From a checkpoint of a small mixture-of-experts model trained on Wikipedia: 64 SwiGLU neurons an expert, a sigmoid router.
Below are experts of layer 10 (counted from 0) of a mixture-of-experts language model. Rows are named router (the router's row for the expert) and show model dimensions 288-319. Each number is 128 + 32 x the weight over its row's rms, rounded and kept within 0 to 255. Numbers have three digits each.
After each expert's rows: "raises" lists some tokens whose logits its average output raises strongly, later layers aside. This comes from a sample of Wikipedia text that the model never trained on.

# expert 8
router:126153084114147168111087156171087126155142130164128109145141165090086146143137150118053147196093
raises: "ual", "ih", "arian", "ua", " pract"

# expert 29
router:116158114151151178181100128125136100140165077155159096095126179110100112121107128100079107162175
raises: "ab", "use", "ach", "ury", "at", "ures"

# expert 7
router:115156121138149139125118141151088098127139103136108109110157139162091101141068173114128127148150
raises: "\n", "T", "I", "C", "\n ", "A"

# expert 18
router:108153095085132144148122171065141143155171138103125077101118144107132119093114166109110127122180
raises: "es:", "ond", "ter", "aux", "le", "ho"

# expert 26
router:097136081113153160186115136074115076155082101182135110148133152128055079155118129074099098137142
raises: "ship", "ability", "ice,", "sey"

# expert 12
router:127136130135150144160101174130089088185139096146179180122108161113159107125069181109120071177130
raises: "ev", "e", "ip", "as", "al", "ith"

# expert 6
router:146105113118103123122112172099092145136142115140130177158143144108126121162067115121189111126039
raises: "\n", "\n ", " (h", "y"

# expert 38
router:124148105083144148166146143083154127173169091154159155152194152133044138113143173100136064157102
raises: " and", ",", ".", " from"

# expert 14
router:134137085087112139147096092130083161173153111134178066124104148114158101142074117110134087139098
raises: "inal", "ual", "ity."

# expert 17
router:115166122100171103162143163172066127145140125098122094071170125134104184151127134117109124145115
raises: "\n", "\n\n", "\n ", ");"

# expert 10
router:186135097116161158205158127160133121158148117184172109126171131169100126128172088103148096146090
raises: "s", " for", "ing", " by", "ive"

# expert 11
router:116116169151168108157079154103076115123137084119113119128163132121108114143075116145103105173118
raises: "ore,", "od", "p", "sh", "ori", "ore"

# expert 37
router:102153066099133142142105145097106104155127142107149107143154118136096124123066121063108084113155
raises: "mar", "ro", " background"

# expert 4
router:133112092123109164158101117153153099107131092143111082107160162148099095142093142084083094157096
raises: "000", "ular", "agu", "ways", "ition"

# expert 35
router:122108080094114139163066151103147131150141065110078087139165147196094210162098159099111117141180
raises: "ve", "al,", "ate,", " promotion", "ial", "ally"